From a checkpoint of a small mixture-of-experts model trained on Wikipedia.
Training: a variant of SOAP for the experts, 792M tokens, 4155 steps.
Below are experts of layer 2 (counted from 0) of a mixture-of-experts language model. Rows are named router (the router's row for the expert) and show model dimensions 0-255. Each number is 50 + 12 x the weight over its row's rms, rounded and kept within 0 to 99.
After each expert's rows: a language model's description of what the expert responds to; "mostly gets" lists some tokens that are sent to it at least half of the time. This comes from a sample of Wikipedia text that the model never trained on.

# expert 49
router:77 65 53 55 67 59 58 59 46 62 55 45 36 31 60 72 53 73 39 46 60 52 54 35 61 28 76 26 60 38 81 38 62 57 41 60 42 36 44 36 59 48 34 69 35 51 31 49 68 55 53 58 49 36 45 33 46 58 35 34 54 47 62 19 41 57 68 37 34 45 54 60 37 55 58 55 33 52 56 77 45 53 42 45 59 39 55 57 32 31 50 67 55 61 55 49 55 42 48 53 84 50 47 50 47 24 62 40 51 41 40 55 48 53 58 32 48 48 63 38 58 53 61 58 35 51 31 47 59 72 39 46 36 30 58 41 68 53 51 52 46 36 43 31 46 40 41 46 33 33 67 43 52 53 46 59 38 44 71 64 45 37 48 19 51 55 37 54 29 57 39 36 55 56 57 27 45 62 67 51 50 37 52 56 59 66 41 45 42 35 45 47 44 41 74 58 60 69 51 40 68 60 36 48 52 52 42 65 69 50 56 14 55 42 47 49 21 51 48 41 59 64 57 35 70 53 50 58 34 45 38 45 37 55 63 47 59 68 62 56 50 45 47 58 63 45 71 56 50 47 56 59 51 59 46 53
Description: Capitalized words inside proper names and award or team titles, such as League, World, Best, Star, National, War.
mostly gets: " League", " World", " War", " Red", " High", " City"

# expert 36
router:49 59 39 42 71 66 63 56 33 48 47 35 49 49 51 61 47 61 44 54 61 39 62 44 44 16 54 58 63 44 63 43 50 42 40 83 42 36 48 42 56 39 43 52 51 53 27 46 58 61 34 63 29 35 18 57 38 55 49 45 52 65 58 32 37 49 47 32 36 44 49 37 55 51 73 32 19 51 50 55 53 69 56 59 59 50 64 62 43 18 62 65 52 63 66 59 47 61 43 48 69 80 65 51 39 50 36 49 45 42 37 66 51 51 60 58 52 49 57 42 55 45 50 53 42 67 49 45 65 77 29 44 25 32 54 58 47 23 56 30 71 50 36 55 49 55 32 36 41 37 64 39 43 45 38 60 36 23 50 58 50 44 42 37 61 62 43 36 57 53 61 48 58 70 45 40 61 59 58 50 53 48 61 39 33 72 73 44 59 29 54 39 43 28 58 54 63 57 58 59 54 45 65 71 36 40 41 62 36 68 37 59 47 37 31 27 36 60 55 68 62 51 36 39 56 47 63 47 42 50 44 46 44 36 56 45 57 54 60 36 51 66 42 47 44 51 53 34 55 54 42 55 32 71 49 45
Description: First syllables of foreign personal and place names, often Arabic or Asian, such as Ka in Kabul, Al, Ha, Mi.
mostly gets: " Al", " J", " K", " La", " San", " Le"

# expert 37
router:94 73 58 48 51 41 62 52 53 62 56 52 39 39 50 41 37 68 52 75 54 42 60 40 55 54 56 42 41 46 58 41 59 63 42 65 50 41 54 49 53 56 54 64 44 66 37 60 34 53 57 37 55 33 50 52 58 68 35 51 58 54 67 33 35 43 40 46 38 37 49 72 41 48 68 53 39 69 49 63 47 53 68 54 54 47 41 53 51 35 46 42 54 64 52 57 54 58 56 30 60 60 71 38 42 49 38 40 50 52 59 55 63 55 63 47 51 55 49 50 56 57 54 55 43 68 47 54 49 50 26 51 49 31 46 49 63 57 49 39 60 37 52 68 62 62 28 39 59 23 80 39 44 56 55 60 38 45 58 40 42 42 50 55 67 45 48 41 42 66 46 21 67 41 46 22 68 59 86 53 55 26 65 41 55 62 68 44 60 47 50 43 38 47 69 34 54 68 46 52 71 50 40 43 49 54 48 37 53 64 48 28 20 56 23 54 54 77 60 45 62 62 19 36 49 63 55 38 24 47 47 55 46 46 56 70 52 57 46 57 56 62 49 69 43 58 58 53 68 74 54 58 36 73 51 35
Description: Nouns for places, buildings and institutions, often after the, such as River, Church, village, doorway, IUCN, in architecture and geography text.
mostly gets: " River", " Church", " village", " Museum", " town", " area"

# expert 21
router:63 54 50 52 65 40 69 56 39 46 49 39 44 44 62 46 37 54 59 53 58 55 69 30 49 46 42 47 63 60 60 34 50 42 40 47 46 37 43 36 54 41 32 49 33 63 51 69 20 89 41 74 49 49 41 40 36 46 41 42 47 51 56 37 36 47 39 51 50 39 44 37 57 53 52 54 47 63 48 80 32 66 50 57 43 54 65 60 51 55 56 69 65 48 62 55 61 40 37 46 56 84 55 56 68 35 35 43 52 36 53 51 60 47 63 32 40 42 61 25 77 57 69 52 42 60 28 29 48 41 58 47 46 39 43 56 64 29 56 51 49 33 23 43 48 37 44 44 36 57 47 47 47 56 44 63 31 49 56 63 38 48 77 52 55 43 36 49 38 70 54 50 69 40 58 54 66 42 68 47 49 43 57 44 52 59 56 44 39 36 84 06 28 25 50 62 52 54 57 30 52 68 36 41 46 44 52 38 59 60 37 44 64 31 49 51 41 58 45 57 58 52 41 49 67 62 71 26 48 48 33 54 48 54 72 33 50 38 65 55 55 28 46 58 53 47 48 49 52 45 61 60 63 49 55 47
Description: Colons after field labels in credits and lists, plus introducing words like by, featuring, titled, starring, such as Teleplay by:.
mostly gets: ":", "):", " by", " titled", " featuring", " ISBN"

# expert 23
router:56 65 37 44 62 60 60 50 44 54 44 28 53 43 53 50 41 75 39 47 55 40 58 50 67 35 66 56 69 50 65 38 60 57 32 61 53 32 32 34 51 50 35 57 36 50 24 57 49 58 39 50 37 34 25 58 38 57 42 60 46 58 51 30 66 76 52 47 30 45 42 33 64 61 67 53 17 56 48 59 41 61 56 56 75 45 55 53 41 43 49 68 47 61 66 52 58 43 44 41 71 75 64 46 45 57 42 44 44 51 52 55 57 61 60 57 61 50 59 46 62 44 54 66 44 66 34 50 53 78 48 42 27 37 61 61 44 43 64 16 66 57 49 65 59 52 26 38 45 39 55 33 54 40 37 59 43 35 51 62 58 24 53 30 59 57 41 36 51 69 55 45 56 64 38 45 44 62 53 58 56 47 55 35 23 83 72 47 50 28 45 47 45 34 65 35 55 46 58 55 49 54 62 72 25 41 42 47 62 58 38 62 51 34 27 30 58 66 55 56 64 44 50 55 59 51 50 43 32 54 50 52 39 46 59 47 65 61 46 50 39 59 38 43 54 59 57 52 62 72 36 56 28 59 56 43
Description: Opening fragments of uncommon proper names, surnames and places, such as Far(ia), Wor(m), Kru(kow), Dae(jeon).
mostly gets: " No", " Co", " Man", " Re", " Le", " De"

# expert 48
router:77 44 65 46 53 49 77 55 44 58 46 54 58 53 61 40 40 44 28 43 52 35 62 49 60 42 46 56 67 50 50 64 59 69 34 65 49 36 17 50 80 48 60 38 43 65 33 64 48 65 44 28 30 49 44 30 52 66 36 55 46 49 63 52 42 69 53 53 43 45 37 61 50 47 49 41 48 54 32 49 26 67 65 73 64 50 54 59 37 57 52 45 58 58 59 42 37 46 53 41 53 87 52 34 54 46 45 45 25 49 55 65 60 42 42 37 57 55 39 43 59 50 59 43 38 68 26 46 54 57 48 28 48 36 78 59 63 17 71 32 51 44 39 43 44 39 43 47 53 58 46 40 39 34 43 55 46 50 46 62 55 45 58 47 53 41 33 48 62 51 48 48 61 48 66 54 81 46 47 52 74 42 47 42 52 56 56 48 33 48 74 49 40 49 50 53 54 64 49 35 56 64 47 62 38 54 09 52 56 65 20 55 35 44 47 25 46 54 69 43 55 63 55 45 65 45 57 41 47 43 41 38 30 46 52 67 44 67 51 53 51 73 36 67 36 32 61 52 63 47 48 58 42 44 32 48
Description: Prepositions and connectives inside running sentences after verbs or nouns, such as in, to, during, about, which, until.
mostly gets: " in", " which", " during", " at", " where", " when"

# expert 43
router:60 54 57 50 56 68 57 49 52 80 48 50 37 46 47 49 45 54 40 56 50 54 58 49 99 49 45 36 35 55 59 59 56 60 44 56 61 53 44 47 50 54 34 54 38 70 48 46 34 41 37 39 58 40 50 37 49 56 44 40 52 32 71 52 56 51 46 28 49 61 52 56 07 55 61 46 46 38 27 65 35 63 57 57 51 42 49 54 44 52 35 52 66 50 61 52 41 56 46 30 64 67 59 42 43 44 54 42 62 44 37 51 69 47 60 26 59 70 54 40 54 54 74 40 24 51 42 45 49 63 30 46 48 41 52 58 67 54 54 50 42 53 40 61 39 31 31 57 45 42 53 35 34 45 40 60 48 51 63 57 41 41 49 28 58 43 48 37 47 61 59 28 50 59 23 45 44 45 81 53 47 48 60 30 43 39 61 42 47 25 54 29 59 55 52 35 61 53 65 50 77 51 37 46 38 55 26 44 43 56 59 28 36 23 50 40 31 71 79 68 58 63 57 59 68 47 50 58 55 53 58 41 27 52 60 52 50 60 43 57 63 63 54 60 48 44 64 45 64 68 50 65 51 58 24 37
Description: Common nouns after a determiner or possessive, often before of or to, such as means, part, area, government, state, law.
mostly gets: " part", " area", " city", " government", " state", " home"

# expert 5
router:56 62 38 42 40 68 69 51 34 67 42 44 48 45 57 42 41 55 50 43 65 49 52 51 47 35 25 42 52 45 49 44 63 76 31 45 49 43 46 45 41 48 48 42 43 58 22 65 61 67 32 52 44 32 16 53 34 61 43 42 30 46 50 58 63 55 51 64 39 29 54 56 43 61 72 51 23 51 42 52 37 53 50 60 69 47 43 55 38 53 67 56 65 57 80 30 53 34 41 49 68 67 49 29 54 42 24 38 21 35 52 50 54 54 45 45 72 51 42 52 54 48 55 53 42 60 32 42 56 63 30 45 44 24 54 61 47 41 55 51 53 39 40 55 33 35 25 31 49 39 44 34 35 23 51 57 53 45 51 72 47 29 56 39 55 53 48 28 48 41 54 36 48 45 51 44 57 51 42 55 49 41 46 22 24 47 27 29 28 16 53 44 41 35 46 50 63 32 39 39 55 43 50 48 43 51 57 62 58 49 37 42 53 46 52 41 52 61 58 60 37 44 53 54 55 49 51 41 44 57 58 72 42 32 48 62 66 35 63 44 47 69 50 42 34 65 69 38 66 60 61 55 51 62 30 43
Description: First pieces of split words, mostly Latin-style prefixes like pro, con, re, co, un, often after a hyphen or un-.
mostly gets: " P", " E", " re", " C", " c", " co"

# expert 50
router:53 42 69 50 68 46 63 55 45 52 38 38 49 46 66 41 27 57 58 45 54 56 62 26 77 40 34 47 61 69 66 14 64 47 52 58 48 35 46 48 55 38 49 66 37 52 48 65 40 55 56 68 45 50 35 46 46 47 49 43 53 54 52 46 53 40 63 64 43 36 38 42 56 51 70 55 51 51 45 76 42 59 52 56 45 54 63 60 41 58 50 65 60 51 77 72 39 45 51 29 55 73 55 53 46 49 30 38 52 45 40 50 52 43 40 27 34 48 62 27 54 60 61 50 43 62 33 34 35 47 40 49 32 43 48 43 61 34 60 27 63 34 33 44 52 40 34 39 29 49 74 49 43 42 41 58 34 53 72 47 12 41 54 56 61 36 40 43 28 51 49 51 51 28 57 36 47 54 54 60 63 45 48 43 44 59 59 54 50 30 86 17 53 25 49 59 67 59 64 31 50 49 31 43 45 45 49 45 66 65 41 47 46 32 44 55 48 58 49 56 65 56 16 35 51 58 52 41 50 53 27 57 49 46 67 44 52 41 73 57 55 39 35 68 44 45 58 41 56 39 45 64 56 51 60 46
Description: Colons after infobox labels (Released:, Sport:, Genre:) and table cell separators | in data rows.
mostly gets: ":", "):", " Genre", " Synonyms", " include", " titled"

# expert 53
router:69 50 48 47 59 66 62 59 51 65 43 39 42 34 67 51 46 64 51 46 63 56 47 51 59 34 49 54 35 57 46 58 55 54 50 61 59 46 39 58 51 39 25 60 47 66 40 60 57 59 25 59 49 34 42 54 61 52 63 43 46 65 66 32 61 48 54 63 40 48 62 67 56 61 52 66 48 56 46 62 52 52 46 48 57 44 76 53 44 24 47 43 64 66 62 39 68 61 36 49 89 46 55 47 72 47 55 38 34 39 41 61 64 56 44 45 48 86 37 57 65 60 75 63 50 53 23 42 56 52 55 46 37 28 54 43 63 45 54 14 56 69 49 44 53 41 22 46 50 36 46 45 44 74 46 55 41 51 37 58 35 58 47 51 55 59 43 50 49 62 53 16 65 55 50 38 55 44 51 46 64 56 57 32 47 51 26 44 70 39 43 35 35 55 52 34 58 61 45 41 70 59 28 40 52 31 47 66 43 60 47 16 49 46 24 40 47 72 54 64 50 61 48 38 57 77 45 48 38 41 31 40 30 65 56 44 53 54 48 39 60 67 57 41 46 56 64 40 52 63 57 61 37 48 31 41
Description: Result, score and award words in sports and awards tables, such as Result, points, votes, win, Nominated, 0%, maximum.
mostly gets: " Award", " win", " result", " points", " must", " %"

# expert 22
router:57 47 46 52 48 45 60 64 45 53 49 40 47 47 58 62 46 57 38 60 59 50 58 37 68 37 23 35 40 55 58 52 56 65 55 52 50 46 52 43 52 31 37 49 38 70 47 52 53 48 57 40 42 44 51 64 57 85 45 45 58 59 99 56 55 63 56 34 46 41 41 51 32 56 63 41 47 56 47 82 48 61 44 77 44 44 71 63 42 44 51 58 53 50 52 52 41 63 44 44 53 56 46 50 39 44 63 41 59 10 53 72 53 51 77 27 44 43 45 49 57 51 59 49 46 53 21 46 42 56 45 51 37 36 51 47 46 51 55 56 56 29 58 29 50 55 07 33 27 35 47 48 36 53 46 53 51 15 50 65 31 53 62 61 59 58 38 48 38 63 46 48 56 53 67 34 55 57 39 44 56 44 48 44 43 47 61 45 34 43 51 42 17 30 43 60 59 69 54 68 65 57 50 38 47 44 57 34 60 55 59 27 61 37 62 35 39 46 59 58 53 42 38 14 44 77 63 48 53 39 44 53 39 44 50 48 51 47 49 27 54 58 41 64 43 50 55 48 50 45 61 55 42 60 59 35
Description: Nouns of careers, education and roles in biographies and infobox fields, such as career, University, graduate, footballer, Minister, Awards.
mostly gets: " University", " career", " school", " President", " School", " College"